Experts of a small language model: 6 picks a token.
Below are experts of layer 2 (counted from 0) of a mixture-of-experts language model. Rows are named router (the router's row for the expert), up (a neuron's input weights, with its number) and show model dimensions 288-383. Each number is 128 + 24 x the weight over its row's rms, rounded and kept within 0 to 255.
Before each expert's rows: "comes after" lists some tokens at least twice as common just before its tokens as in all text. This comes from a sample of Wikipedia text that the model never trained on. Tokens count by the router's weight.

# expert 23
comes after: " |", ")", " |  |", ".", "==", "==="
router [ 91 135 143 143 143 110 142 125 121  80 141 140 133 156 133 151 129 177 142 150  71 155 111 128 107 155  87 156  82 107 136  92  83 116 151 163  94 109 112 132 112 115 113 130 138 130 138 133 136 114 146 125 136 145 136 114 139  80  84 144 159  95 120 135 127 143  82 128 142 145 123 134  94  76  89 127  84 103 119 106  72 134 156 130 128 137 163 139 156 184 141 112 150 115 116 149]
up7 [145 153 181 186 152 124 108 127 134 127  75 125 131 144  92 123 157 132 149 131  73 123 165 145 141  91  94 112 136 144 135 120 137 140 142 149 128 106 136  99 110  99 122 179 159 124 195 106  91 139 111 117 148 159 146  96 176 122 125 102 107  93 116 125 100 132 151 134 135 110 157 170 124 124 141 174 128 155 100  83 144 172 117 118 106 139 147 127 126 117 147 136 153 152 157 130]
up8 [ 70 152 157 157  77 125 119 144 180 141  94 130 111 135 115 125 113 126 149 161 110 129 128 160 121 153 146 122 142 128 103 145 122 165  89 150 111 137 132 124 138  93 139 103 107 117 130 189 112 120 127 111 141 144 143 116 156 144  95 128 126 157  91 191 124  98  99 163 124 146 110 177  77 155 137 105  97 161 133 103  99 104 135 125 152 181 128 118  83 151  99 122 139 153 153 118]
up9 [149 114 116 104 150 110 144 105 155 140 144 105 130 108 139 169 135 136 104 127 168 155 124 139 161 143 132 121 114 120 127 154 128 143 165  99 131 124 183 122 145 183 132 142 118 118 103 153 163 124 139 111 174 104 125  78 141 179  66 117 130 111  95 161  95 112 125 119 169 133 140 101  77 156  86 115 120 150 105 125 132 127  92  91 118 114 117 168 126 115 135 105  87 142 119 126]
up10 [108 123  77  97 119 149 140  83  82 121 124 133 120  45 115 114 107  80 129 132 111 141 123 164 112 124 165 149 135 202 116 117 160 159 113 119 139 119  93 134 154 162 129 129  98 142 135 106 129  55 129 115 159 121 129 145  97  94 132 109 123  97 118 117 143 125 127 130 170 110 165 105 127 131 146 134 128 135  86 126 101 108 104 127 123 139 141 156  71 118 109 137 129 117 146 134]
up11 [159 144 162  90 123 137 156 137 119 131 134 101 106 123 170  97 131 131 135 127 116 123 163 128 155 104 131 103 138 103 163 146 169 162 107 105 121 123 139 132 167 126 144 126  92 145 158 120 119 133  90 127 113 119 134  95 136 127  88  96 123 123 137 121 116 170 142 126 152 137  98 106 118 111 132 120 111  95 141 126  68 111 116 121 135 106 126 160 178 165 129 123  97 100 128 107]
up12 [106 177 147  95 148  85 140 136 133 182 135 133 106 123 182 155 112 143  96 100 170 170 126 158 150 110 106  99 164 153 130 149 126 156 131 128 134  76 141 119 136 126 142 131 108 116  93 155 149 115 146 127 138 108  59 120  97 139 157 131 111 138 119  96 128 135 126 154 108 104 119 113 140 165 139 119  91 140 122  89 163 158 136 114 108 118  91 110 148 105 100 148 122 170 122 102]
up13 [130 123 180 125 144 127 161 135 186 142 139 121  96 122 105 133 115 137 113 111 123 133 142 119 132  88 133 128 104 141 145 127 140 148 125 130 135 120 153 147 112 103 136 144 139 106 106 144 158 164 120 145 169 113 159  80 105  54  91 165 119 123 157  82 106 129 121 137 153 120 139 130 130 142  92 124 112 132 148 146 134 135 154  99 148 115 136 129 152 171 144 100 109 155 127 108]
up14 [148  96 162 110  99 127 107 117 102 119 132 139 155 120 139 139 118 165 151  74 137 108 125 175 109 125 141 151 119 156 112 141 125 138 102 185 145  88  93 125 125 159 110 165 112 120 177 155 104 118 127 126 167 125  96 207 129 141 116 131 109 138 124  90 129 145 102 133 167 140 138 118 131  74 129 127 118 134 131 119 108 160 148 125 101 148 115 153 118  74 107 119 144 134 108 138]
up15 [136 144 150 121 162 108 106 107 112 130 111 127 123 104 141 107 157 134 162 127 120  96 113 138 102 178 122 125 164 154 139 120 135 130 108 168 103 155 126  95 101 161 173 105 127  71 152 118 146  81 151  80 109 101 117 133 131 142 139 110 112 108 139  84 156 122 116  96 104 128 151 134  93 116 147 140  98 147 109 108 104 115 148 139 119 178 116 130 148  99 136 164 139 124 138 143]
up16 [199 137 146 131 122 130 123 120 157 155 132 112 103 123 108 122 156  79 182 116 120 153 118 168 151 124 128 106 139 129  39 132 162 147 148  99 118 154 144 137 165  92 123 125 115 163 144 172 147 127 118 140 101 114 158 108 103 162 119 143 166 158 104 139 131 173 147 116 154 144 142 119 112 121 131 129 103 149 132 125  96 106 122  93 113 139 170  91 101 116 131 128 168 160 130 113]
up17 [126 136 138 111 129 126 160 147 117 107 117 118 124 102 122 121 121 104 141 141 144 101 193 135 140 150 102 164 136  74  98 153 132 119 117 151  74 124 137 131 142 162  90 122 130 108 114  97 161 157 100 133 122 139 161 104 132 121 105 111 122 142 128 112 109 108  98 149 181  82 129 152  91 184 121 140 103 186 108 145 151 146  93  76 109 127 133 150 113 120 112 118 162 140 132 151]
up18 [119 140 151 163 174 135 142 139  90  87 164 131 117 111 116 190 142 137 136  95  93 147 111 159 129 104 114 124 171 137 113 109 101 153 141 115  90 146 155 125 143 112 136 152 109 126 128 132 121  77 113 121 114 128 125 185 102  85 174  98 108 125 115 108 168 109 138 167 140 152 152 174  57 106 133 116 125 156 168 134 117 137 148 106 112 107 134 152 113  86 123 116 156 110 122 133]
up19 [107  98 122 111 107 117 131 160 157 135 107 208 143 130 126 111 106 124 148  81 138 108 159  90 144 124 145 140 120 114 161 105 132 146  77 159 135 123 118  92 109 140 128 114 133 112 150 114 114 107  73 169 130 128 114 125 101  94 135 144 112 155 129  77 142 163  97 121 151 144 132 160 152 130 108 106  96 163 116 151  78 137 157 143 105 132 150  67 146 147 131  77 100 154 165 133]
up20 [133 120 115 130 120 113  87 127 118 120 129 126 147  96 142 148 156 144  99 113 128 120 140  84 122 170 107 111 105 116 106 151 124 109 120  90  63 153 111  81 167 129  86 127 113 112 102 124 165 140 137  98 136 148 134 104 148 147 122 147 103 176 115 104 106 117 116  77 106 132 121 144 118 128 181 142 138 167 163 113 158 156  95 145 145 145 139 131 119 133 116 134 154 123 169 128]
up21 [150 157 107 181 145  69 110  87 132 126  91 109 159 116 153  86 130 134  80 125 135 145 115 128 137 115 108 132 145 159 132 120 119 178  70 112 133 112 119 131 164 133 130 114 118 110 140 157 131 137 183 110  97 146 139 160 170 140 157 156 104 117 167 151 136  77 155 104 108 160 129 153 123 115 127 133  77 107 140 114 132 122 108 156 113 142 118 110 132 124 172 128 126 129 134 108]
up22 [134 144 139 134 148 160 134  95 157 137 146 186 128 140 138 145 104 116 133 171 148  85 116 132 201 138 176 152  96 135 155 109  95 136 131 126 105 177 125 115 170  93 117 152  95 152 104 144 126 154 158 119 143  81 148 148 105 139 126 119  90 131 106 148 126 122  93 157 127  99  70 132 134 131 131  80  75 128 130 120 129 116 159 122 116 115 159 156 162 129 127 118  90 100 128 111]
up23 [107 135 108 160 146 175 160 144 129 137 128 104 144  92 122  78 119 119 127 105 120 153  76 187 117 139 141 110 143 123 129 115 115 132 138 131  88  93 135 151 136 112  92 127 115 102 131 137 130 123 152 113 134 141 116 187 146 116 145 117 167 100 139 125 138  88 145 126  81 124 124 134 114 107 140 136 100 114 112 119 155 135 107  99 148 124 111 160 171 191 125 181 136 130 132 152]
up24 [178 124 138 134  91 105 127 126 105 166 116 105 147 126 117 135 168 100 141 133 136 185 129 125 115 147 118 144 133  98 129 150 115 103 142 121 107  99 154 133 156 130 119 125 105 112 127 149 119 163 132 112 142 105 105 125 137 137 132 118 140 124 151 133 107 118 103 155 124 113 151 114 112 138 112 171 165 138  91 128 108 131 101 140 139 118 162  96  94 122 129 133 105 159 133 116]
up25 [138 134 122 147 162 145 100 150 172 119 111 150 131 137 126 108 117 171 105 132 104 119 131 133 111  80 104 148 110 105 136 161 138  94 154 128 106 123 108 141  93 114 129 121 145 170 130 122 110 124  95  83 107 146 174 118 175 127  88 192 157 196  97 110 107 124  96 130 103  90 119 165 133  89 154 125 133 131 121 164 121 134 131 129 149 107 143 130 160 172 130 143 140 168 129 165]
up26 [113 131 107 143 146 100 140 108 131 141 138 163 157 149 126 111 122 121 133  95 106 140 154 139 123 124 155 127 120  89 136 136  84 165 131 158 116 131 135  95 100 150 119 166 132 124 148 162  97 152  92 126 137 112 119 123 166 166  89 102 161 151 116 127  73 143 124 127 150 119 108 123 111 116 115 131 166 146 138 139 113 120 124 114 151 116 127 113 118 106 113 149 135 175  76 198]
up27 [ 99 119 165 109 107 130 140  91 116 141 158 118 118 122 208 164  90 134 116 106 130 120 159  87 152 135 145 107 101 135 115 148 179 138 143 110 119 123 124 159  95 199 136 132  95 133  98 135 179 130 119 143 122 118  95 155 132 124  64 129 109 136 109 152 115 102 173 121 174 118 119  65 128 129  71 167 156 114 180 138 112 127 132 161 120 129 143 160 130 133 102 151 160 128 123 137]
up28 [ 84  99 128 157 107 151  71 106 111 134 101  83 151 121 138 159 132 123  91 109 133 165 131 155 125 106 145 141 141 112 139 182 138  92  97  99  96 117 118 143 127 149 169 104 130 152 131 142 139 112 104 116 151 159 112 151 115 118  94 119 208 137 126  98  99 139 134  80 144 122 114 143 114 149  92 142 105 142 141 118 143 140 122 154 145 153 161 112 113 149 157 162 116 125 117 138]
up29 [158  99 156 166  99 176 148 116 132 145 105 127 106 144 142 144 129 142 138 127 125  70 109 130 129 138 146 115 111 125 137 152 125 138 147 165 151 147 120 110  94 130 135 106 144 119 113 136  99 121  85 142 165 134 121 125  75 118 119 156 121  62  92 111 142 168 168 130 122 125  72 159 149 101 137 135  96 124 118 129 115 123  99 139  98 122 104 103 123 124 162 155 166 111 130 124]
up30 [151 140 150 178 125 113 129 107 103 101  97 163 133 113 156 128 139 137 139 144 148 120 130 157 122 166 109 134 115 143 124 150 150 125 125 155 121 131 139  94 163 103 112 104 125  96 137 120 127 120 191 165 105 133 110 110 135 119 113 102  99 119 158 139 168  84 134 105 149 122 154 128 102 119 137 139 162 200 120 113  99 130 172 152 172 160  99 116 144 139 155 168 184 106 134 161]
up31 [185 138 144 113 135  89  94 125 171 136  93 148 109  56 120 115 116 146 120 116 101 120  90 104 158 174 156 129 156 198 111 126 132 159 122 144 141  82 148 141 112 172 118 138  84 134 164 174 130 127 155 142 143 120 113 164 149 133  82 137  89 113 131 126 112 110 146 132 104 169 124  83 139  85 130 117 143 124 137 115  83 132 131 172 105 137 136 113 172  95 119 137 120 156 121 132]
up32 [126 127  73 144 145 163  99 120 105 172 111 116 109  47 106 132 153 104 122 155 145  98 141 105 121 115 131 174  81 127 116  82 127 152 125 123 113 107 130  96 133 123 114 172  91  97 122 119 182 144 145 123 168 130 124 133 124 176 136 130  70 133 107 107 112 147  90 128 140 147 128 156  93 171 112 153 121 183 147 136 125  97 106 136 150 110 111 112 145 129 106 101 130 140 121 126]
up33 [ 94 163 103 105 147 133 150 125 144 114 133 105 170 111 108 101  82 148 140 136 147 165 144 142 123 135 126 167 132 102 150 104 123 121 113 138 104 152 133 121 133 124 122 145 148  80 127 138  93 128 125 112 107 104 108 102  99 133 153 120 157 109 152 162 126 150 149 125  93  97 126 137  85 149 139 142 146 149 141 114 138 146 137 148 105 130 142  97  68  91 146 110 105 115 119 107]
up34 [ 84 108  87  96 146 145 111 163 152 131 118 136 139  76 125 137 121  83 128 125 125 151 132 144  98 123 149 102 160 133 158 142  96 127 124 109 148 121 157 129 113  90  87 133  91 152 114 121 111 115 126 152 142 138 129  87 175 161 108  90 112 140 140 107 117 115 129 147 120 154 126 139  94 152 104 134 110 151 135 148 140 118 118 120 123 105 148 148 161 155 134 137 134 137 111  90]
up35 [ 97 132 152 134 139 148 107 149 133  92 167 124 111 151 158 134 131 117 145  63  94 145 127 132 131 127  47 169 109 125 158 109  78 135 141 153 110 137 143 155  84 152 147 105 147 103 121 173 148 145 141 136  98 127 116 115 136 150 119 127  81 126 156 116 104 151 112 122 151 101 162 105 142 163 134 126 145 100 131 120 123 127 109 105 139 161 149 138  93  96 124 145  96 136 142 170]
up36 [127 152 152 144 177  84  61 140 133 132 125 147 105 102  91 121 147 160 127 109 110 102 139  88 149 113  69 159 145 103 155 126 115 131 131 152 126 133  97 105 117 151 121 126 153 124 113 100 114 120 109  87  90 154 132 134 147 159 135 140 108 162 177  93 125 159 112 103 160 145 159 170 102 150  83 189 100 136 145 145 140  96 166 168  95  93  93 143 157  85 135 114 140 171  92 118]
up37 [156 158  99 132 119  77 102 110 121 104 136 136 146 134 117 117  86 132  94 103 147 116 104 126 156 139 153 124 159 137 124 149 168  99  84 130 114 137 128 119 128 129 141 129 122 137 100 144 144 132  94 136 118 131 156 149 158 136 119  72  97  99  97 114 101  94 117 106 118 151 137 144 124 107 154 112 125 130 108 139 127 164 108 166 166 116 123 132 146  80 121 146 138 134 104 127]
up38 [100  95 112 174  79 165 124 137 127 147 131 120 117 149 125 143 145 148 131 127 127  99 138 136 158 105 115 121 133  95  89 138 132 122 123 125 154 168 134 151 113  84 136 113 124 158 146 139 156 142 157 101 131 161 130 138 142 155 166 131 131 117 142 118  96 162 117 102 107 130 115 139 121 185 145  99 150 166 118 139 102  70  90 141 142 127 143 124 127 137 145 142 149 105 150 129]
up39 [140 139 134 120 157 127 134 113 118 149 114 108 139 130 139 163  89 168 131 112 111 127 152 124 104  97 140 108 149 115 128 111 133 173 134 121 112 134 139 111 127 157 123 145 111 166 111 130 141 101 121 114 135 183 122 122  88 123 145 126  85  95 106 116 145 172 113  91 116  87 133 140  77 149 156  94  91 108 118  84 114 103 135  86 102 117 106 187 157 123 104 146  92 132 133 148]
up40 [164 129 106 153 150  91 106 124 131 106 160 125 149 143 139 144 120 135 111 117 110 130 154 125 127 123 126 163 130 133 179 138 167 181 106 128 101 134 154 129 100 116 100 115 121 122 128 131 118  99  84 123 122 163 103 138 133  85 121 112 154 143 139 136 127 129 105  92 142 143 110 171 123 136 133 167 173 142  98 137  98 128 148 121 138 108  97 135 117  96 128 123 154 135 149 175]
up41 [134 142 135 134 128 112 198 112 121 110 131 158 115 161 126 135 117 125 168 161  92 117 150 147  99 181 122 115 131 124 100  94 132 131 140 146 155 151 145 148 150 123 112 105  97 118 143  84  86 158  97 155 157 110 157  87 109  74 121 121 115 149  98 116  98 150 120 134 159 135 197 108  94 107 124 125 178 176 146 157  87 162 117 163 172 102 124 143 148 159 145 132 145  97 101 156]
up42 [128 131 118 128  47 164 148 126 132 108 146 157 156 156 116 102 151 128 132 106 122 128  99 127  96 120 130 169 106 135 136 104 137 120 102  96 142 134 100 146 155 153 140 160 134 110 107 129 110 128 116 137 145 105 114 122 128 138 125 150 147 158 146 142 164 130 111 142  95 116 139 114 185 111 168 121 144 173 116 139 160 178 101 181 125 152 132  88 131 107 191  79 135 131 143 140]
up43 [111 190 154 108 105 138 131 131  93 122 106 119 122 126 155 164  96 112 150 134 133 127 134 105  83 156 169  90  96 132  71 119  97 115 171 128 105 114  93 131 153 168 115 118 161 191  87 121 111 121 106 114 102 122 124 153 136 167 153 168 113 114 116  98 137 130 109 176 100 152 123 183 100 108 128 125 128 133 133 135 126 133 150  96 106 115 139 163 117 119 100 186 137 128  92 127]
up44 [113 157 168 136  73  94 108 130 146  97 139 139 107 135  97 150 200 127 113 135 114  92 112 122 102 150 159 129 106 162 168 128  85 134 106 113 103 145 135 133 149 145 173 121 154 135 174 128 141 137 141 141 152 136 108  71 168 132 132 145 115 117 138 139 156 123 137 120 120 133 124 130 112 132 137 107  84  84  99 153 155 138 148 139 150 111 132 150 152 122 169 117 122 115 117 150]
up45 [101 131 155 127 109 147 132 159  93 112 148 143 136 145 119 122 118 133 124 141 140 105 155  97 100 128 118 154 113 132 131 153 129 100 157 123 127 140 129  63 145 134 129 135 168 124 123  89 185 161 126  87 163 138 163  87 105 132 129 110 130 170 151 177  87 106 134 152 144 153  85 134 121 134 133 139 161 124 113 147 112 125 132 126 139 177 123 126 138 132 107 126 160 112 133 136]
up46 [165  82 117 104 120 143 142 123 130 164 164 141  95  99 133 110  85 139  73 131 129  87 120  91 144 162 154  93 153 131 123 146  78 110 137 143  82 159  88 109 128 103 148  99 123 127 111 130 113 100 118  86 115  95 106 123 129 151  94 108 100 137 116 131  93 150 107 139 151 147 136 141 126 112 141 128 162 159  93 122 155 119 117 147 150 101 161 140 105 114  97 150 115 103 105 167]
up47 [136 104 106 147 126 125  48 126 171  91  83 118  92 113 146 120 107 132 158  85 121 152 130 125 122 100 165 147 154  90 132 145  87 114 124 125 157 181 148  91  89 115 129  54 107  74 123 118 118 133 114  98 152 119 138 111 166 114 129 173 133  89  84 101 150 122 155 109 100 162 138 190 173 109 141 124 144 145 128 126 140 120 132  99  94 116 151 151 109 122 128 100 174 142  83 115]
up48 [108 134  97 148 124 109 153 131 101 128  99 125 107 143  94  93 126 124 148 116 126 147  96  91 156 138 154 155  83 115 120 168 123  96 131 139 131 176 148 182 119 126 110 111 124  48 137 109 129 126 161 129 131 108 112 151  76 113 172 122 120 116 124  95 152  98 145 118 126 164 135 128 115 110 115 162 118 100  66 141 117 135 129 119 138 150 120 134 134 165 125 156 169 136 107 137]
up49 [117 165 172 124 111  98  84 122 143 193 124 143 131 156 155  93 140 122 138 143 129 129 128 124 113 150 116 139 142 121 127 150 163 142 132 118  93 129 131  69 152 140 127 164 138 142 153 141  77 137 129 121 137 158 158 173 148 183 106 126 153  82 104 111 135  99 110 105 121 113 102 148 136 106 160 152 129 103 107  86 122 126  79 135 170 136 159  96 149 145 117 139 153 153 149 130]
up50 [136 141 149 111  70 141 101 142 120 168 116  90 121 168 141 158 112 148 123  83  44 137 151 155 160 125 126 142  93 101 113 158 105 166 112 119 106 131 144 111 118 126  70 161 160 173 127 182 155 128  95 127 111 149 115 134 150 136 102 124 155 130 134 172  74 147  98 139 133 130 146 147 120 135 142 127  90 132 116 136 183 152 120  97 150 162 115 148 105  99 122 119 121 138 130 134]
up51 [ 99 160 138 135 158 124 133 147 141  97 125 129 186 130 103 119 120 165 132 103 134 119 111 161  98 150  67 158 143  95 122 110 133 127 114 118 114 131 117 154 141 113 117  96 117  98  74 125 139 115 146 129 114 132 161  99 113 141 129 121 143 152 167  93 146 136  90  91 119 126 147 172 141 129 119 108 153 137 150  79 114 117 114 116 125 102 145 162 147 101 127 119 101 112 141 126]
up52 [145 144 116  91 113  81 148 135  88 142 144  88 117 159  38 128  85 160 131 148 103 140 146 155 123 135 126 155 117 134 137  88 141 164 145 191 161 131 180 168 126 118 101 124  77 112 147 151 118 133  86 118 150 150 154 123 111 103  98 141 140 119 157 133 154 129 112 139  93 154 133 143 118 155 150 157 139 129 136  97 113  73 124  88 119 131 132 180 111 118  81 128 129 117 110  97]
up53 [152 105 116 102  87  87 154 107 122 110 152 108 104 132 138 136  48 105 149 110 146 127 108 130 144 108 137 125  88  89  93 131 150 134 122  99 190 114 128 125 123 149 134 130 133 133 125 143 122 119 132 107 116 146  92 112 130  96 111 135 121 148 119 142 148  95 137 129 147 108 129 106 134 104 110 153 123 137 127 139 100 122 113 164 103 113 123 159 127 177 103 126 130 125 169  71]
up54 [120 152 140 148 104 128 170 158 109 171 145 121 169 113 113 127  96 127 172  89  98 139 135 128 179 150 121 141 140 138 125 161 147 159  96 130 156 143 112 140 124 105 145  82 115 109 117 129 151 113 130 123 160 135 121 154 117 102 141 124 113 125 132 126 142 151 136  99 120 144 106 139  90  95 135 177 139 115 109 126 132 154 153 142 166 134 118  94 142 155 111 168 126 123 122 151]
up55 [156 141 119 114  81 128 134 145 159  95 157 172 157 187 112 137 104 167 122 147 112 124 178 116 114 125  87  75 136 140 120 204 195 138 107 125 124 158 144 115 102 122 170 125 129 153 117 131 101 136 119 137 125 113  99 165 156 146 133 143 115  91 122 120 131 175 120  94 150  99 150 110 110 143 136 109 118 123  81 159 167 150 168 159 145 126 117 135  78 149 169 146 150 134 124 184]
up56 [116 125 159 160 129 178 120 125 182 132 134 146 123 134 111 131 127 114 156  94 140 127 107 116 108  93 144  90 155 138 116 161 105 143 117  99 126 139 152 168 114  92 134 151 134 128 151 132 113 117 172  66 133 136 100 130 146 130 140 111 136 124  85  88 102 144  90 112 114 113 157  92 100 151 119 137  69 129 123 136  81 110 129 137 117 132 138 140 151 129 119 164  80 107 152  88]
up57 [ 99 118  85 120  99 141 143  98 112 151 121 160  90 161  97  96 126 134 117 109 148 174 146 120 129 130 138 128 111 176 123 117 152  93 112 126 109 160  60 139 117  95  94 112  94 192 142 114  97 100 114 143 140 115 157 114 130 109 130 139 122 162  71  82 176 120 130 129  98 111 121 165 120 106 135 143 131 128 141 110 142 121 112 135 131 129 147 127 110 122 124 161 119 130 151 147]
up58 [132 125 104 124 141 130 131 132 125 107 133 123 124  94 148 154 129 155 107  97 154 115 133 121 158 164 157 166 157 145 176 125 155 174 118  97 142 131 155 116 135 158 116 188 124 176 129 108  72  99  90 119 113 134 126 162 159 124 134 130 106 119  89  90 150 117 121 137 129  86 135 168 144 114 115  75 143 141 172 139 120 105 170 128 100  71 131 169 137 122 128  88 116 159 157 106]
up59 [121 104 151 142 134 133  94 153 139 142 130 130 137 105  91 156 149 162 107 157 131 104  77 100 120 137  93 138  93 145 110 140 144 150 114 133 158 115 117 154 184 130 159 130 149 106 110 158 191 138 117 126 114 134 140 134  69 156 123 133 116  92 173  99 113 103  75 118 159 140 114 145 103 162  66 144 151 129 156 202  95 151 126 126  95 136  84  98 185 100 106 128 133 124 100 130]
up60 [127 106 139 153 105 143 136 158 115 127 133  97 156  68 122 122 136 153 134 125  99 111 152 115 157  99 143 159  89 107 121 165 107 130 148 132 119 149  89 150 125  80 148 105 132 124 129 125 118 107 120 134 145 142 118 149 112 115 133 108 153 105 121 100  99 111  89 153 145 127 156 178  90 146 131 125 136 156 126 157  83 141  90 137 151 119 138 115 112 111 147 150 111 101 124 126]
up61 [135  66 106 168 118 106 154 107 120 114 154 135 133 132 132 187 110 151 112 143 133 110 113 154 145 138 130  87 112 147  87 128 118 167 110 142 119 146 146 121 120 139 145  86 106 116 154 143 115 100 147 114 136 113 110 103 134 134 161  72 105 103 110 161 104 136 132 120 132 144 133 157 110 117 138 125 126 127 124 131 120 156 131 149  71 170 138 126  96 130 138 117 165 151 142 137]
up62 [114  98 131 101 113 160 144 123  87 138 133 153 136 107 114 103 142  93 152 136 109 132  89  28 144 149 123 122 135  80 108 186 113 110 109 125  96  96 144 141 100 150 128 161 133  95  87 117 130 132 101 143 148 157 126 124 157 163 134 140 110  69 137 104 119 150 124 143 106 127  72 123 117 111 121 101 104 110 100 115 159 123 143 154 132 184 155  84 104  82 140 152 118 116 106 134]
up63 [133 144 113 119 127 119 144 140 141 169  80 155 120  87 154 153 151 101 109 121 127 144 133 129 111 159 172 151 147 167 121 129 146 132 142  85 129 129 133 125 197 146 199 109 122 167 156 136 107 153 111  90 138 124 112 121 139 182 172 108 101 101 121  82 140 113 128  99  87 172 126 131  84 136 127 147 113 140 154  80 113  92 153  97 158 135 111 137 121  94  77 131 173 152 125  95]
up64 [122 117  79 106 109 113 129 116 139 143 126 139 149  96 103 116 115 137 123 115 133 132 116 108 131 154 126 140  68  99 151 145  81 148 130 155 102 125 150  94 109 157 109 107 140 150 117 161 147 126 178 145 112 102 120 112 100 140 116 151  71 105 135 137 153 118 156 188 143 162 112 108 122 120 161 108 109  81 114 113 144 122 133 116 183 122 128 114 126 156 131 147 143 120 110 117]
up65 [145 114 115 122  85 117 109 149 123 105  97 111 103  98 163 122 116  98 116 111 151  97 158  76 171  81 113 139 110 161 110 103 192 108 150 124 116  88 149 168 111 128 157 148 137 104 123 123 117 144 136 202 147 116 117 110  88 122 102 177 138 135 123 152 160 138 145  88 113 110 117 100 169 148 127  73  76 132 132 151 161 116 124 144 142 152 149 150 155 147  88 148 145 134 114 111]
up66 [126 140  84 111 103 139 120 116 137 113 180 104 143 144 111 125 144 155 148 153 185 126 112 135 179 116 138 132 131 103 140 168  90 121 162 130 124 101 128 124 146 109  86 135 118 159  70  93 115 107 150 117 122 148 104 170 125 152  93 152 141  62  95 147 170  86 149 129 125 116 147 121 148 104 142 157 122 125  95 112 123 140 174 129 123 103  95 113 102 155 153 160 188 121  99 133]
up67 [ 91  85 100 137 138 113  99 138 150 144 140  83 142 144 125 125 133 128  78 115 130 108 141 159 124 145  99 117 133  95 145 121  99 163 124 115 152 105 141 146 134 131 182 134 168 145 107 143 139 119 133 157 137  95  82 149 103 151  98 126  93 146 136 135 131 141 145 124 121 129 106 141 151 153 119 109 101 113 164  98 134 150 116 146  99  93 114 139 116 115  94  99 137 119 139  98]
up68 [ 82 127 106 147 115 107  95 117 130 140 190 117 124 158  86 117 149 134 113  87 113 124 130  95  81 112 100 117 154  92 129 120 124 155 114 115 130 154 141 130 130 135 120 103 191  72 152  82 135 146 158 141  98  82 136  71 138 131 156 146 162 107 117 129 150 143 128 129 138 131 129 102 103 157 147 130 121 130 119 139 145 129 148 142 144 130 153 131 169 121 123  76 164 103  47 110]
up69 [123 142 167 108 155 119 159 124 128 133 178 136 100 105 128 121 131 125 126 148  87 131 127 153 187  93 128 108 137 114 118 122 139  90 154 159 120 142 149 156 155 169 111 143 174 179 120 144 171 116 100 127 119 127 125 120 153 148 110 116 156 152 104 149 116 158  72 113 149 126 148 127  96 129 102 130  81 149 148 137 140 106 148 104  62 128  81 129 131 133 101 163 125  70 122 115]
up70 [ 87 114 111 150 130 169 140 158 146 136 119 110 116 122 147  90 133  85 120 115 134 139 151 115 118 166 156  83 101  82 159 142 124 132 137 117 143 157 106 105 119 129 110 139  99 154 139 102 115 149 120 164 126 184 128 127 116 150 182 129 105 143 129 125 140  75 105 113 136 162 121 154 120 161  96  85 139 119 144  82 133 154 102 130 143 141 156 148 149 106 125 107 175 129 151 140]
up71 [128 143  84 112  92 106 171 160 109 108 149 104 113 162 144 146 127 115 132  82 144 137 112 112 117 122  94  48 155 126 122 132 133  61 133 106 113 162  96 121  85 139 146  89  85 123 111 173 116 103 109 151 122 103 118 193 110 100 130 137  87 141 131 182 119 148 129 138 136 149 116 136 114 132 135 144 153 149 127 162  95 122  84 135 154 175 137 156 135  88  88 147 152 100  94 128]
up72 [ 98  73 128 104 177 101 152 134 105 178 157 146 157 180  93 191 159 120 152 119 138 119 137 102 100 150 124 155 143 151 162 162 108 161 143 100 144 174  87 120 138 124 168 143 159 141 164 134 127 111 142 121 115 147 121 142 136 126 103 123 116 130 142 161 115 126 151 117 134  99 190  98 138 117 105 140 144 146 140 111 149 103 146 117 127  94 153  77  96 109  98 146 164 115 136 115]
up73 [123 104 173 143 132  92 110 113 144  99 131 143 138 124 107 119 153 155 125 125 155 150 147 109 133 132 120 146 110 137 156 133 160 166 124 163  97 143  69 100 133 149 144  99  98 126 160 138  95 152 115 158 126 150 110 152 120 127 106 122 129 107 109 122  73 163 181 131 155 106 117 124 111 160 148 139 111  92 134 163 155 160 141 115 129  94 129 129 119 110 136 162  94 100 113 145]
up74 [152 116 101 143 114 153 124 125 130 111 132 120  95 125 129 119 171 125 146  63 156 132  95  93 131 160 127 125 124 125 113 177 153 151 140 168 150 127 123 109 126 100 161 118 141 117 123 138 140 112 157 136 129 106 125 202 125 143  90 103 172 119 125  93 148 160 149 121 155 117  80  68 115 148 120  91 140 173 123 106 137 156 115 150  83 113 135 136 125 134 133 164 146 118 143 118]
up75 [137 111 104 137 105  75 134 143 151 110 107 182 161  99  80  99 152 139 120 145 137 188 131 127 141 134 117 133 138  85 117 113 123 119  99 131 110 135 132 171 153 103 139 103 134 125 113 144 119 113 158 133 103 146  83 165 130 129 155 118  88  90 115 145 135  82 163 105 131 145 172 107  86 118 147 146 133 117 136 113 141 125 113 154 125 188 111 116 166 121 118 167 129 118 127 113]
up76 [150 150 135 120 107 108 128 117 108 164 135 127 104  96 117 144 108 137 121 122 124 119 118 137  97 124 117 126 120 147 104 153 129 157 104  95 159 164 135 129 123 131  98 105  73 143 156 125 141 100 149 135 128 171 127 116 158  80 116 120 139 101  84 136 102 140  62 114 123 151 100 172 142 139 145 157 161 137 112 103  76 111 156 110 120 149 103 117 119 142 145  97 149  99 120 118]
up77 [117  93 118 110 141 139 119 141 148 150 142 122 136 119 112 129 119 120 119 122 156 127 113  97 184 129 155 158 154 143 132 111 157 168  73 104 151 120 120 153 116 128 122 158 111 158 157 127  97  83 130 147 117 133  83 130 107 117 135 102  95 142 118 126 148  98 117 129 112  94  80 140 137 159 144 141 101 136 136 128 132 112 144 109 121 103 124 127 157 140  96 163 128 132 120 116]
up78 [139 135  90 148 103 160 125 106 149  79 174 159 143 127  88 146 149 152 127 162 125 131 111 138 129 172 133 173  89 107 141 162 135 130 128 147 110 160 130 134  92 170 149 115 172  86  83 110 155  78 110 140 128 121 114  94 142 105 137 133 100 148  67 133 138 141 120  95 133 161 104 172  63  94 120 152 136  89 115 126 127 132 140 108 151  74 124 125 148 105 111 123 134 124 107 131]
up79 [124  88 102 111 116 149 145  78  99 101 138 109 127 145 165 113 147  93 112 126 107 156  95 139 127 142 163 121 126 142 122 134 151 167 126 105 133  90 134 133 112 156 137 156  96 145 148 179  91  79 112 102 160 161 118 162 124 123 112 102 145 122 145 197 148  75 170 142 133 139 126 150 139 140 123 146 113 162 130 116 160 126  78 168 129 133 115 143 107 108 116 140 164 149 133 130]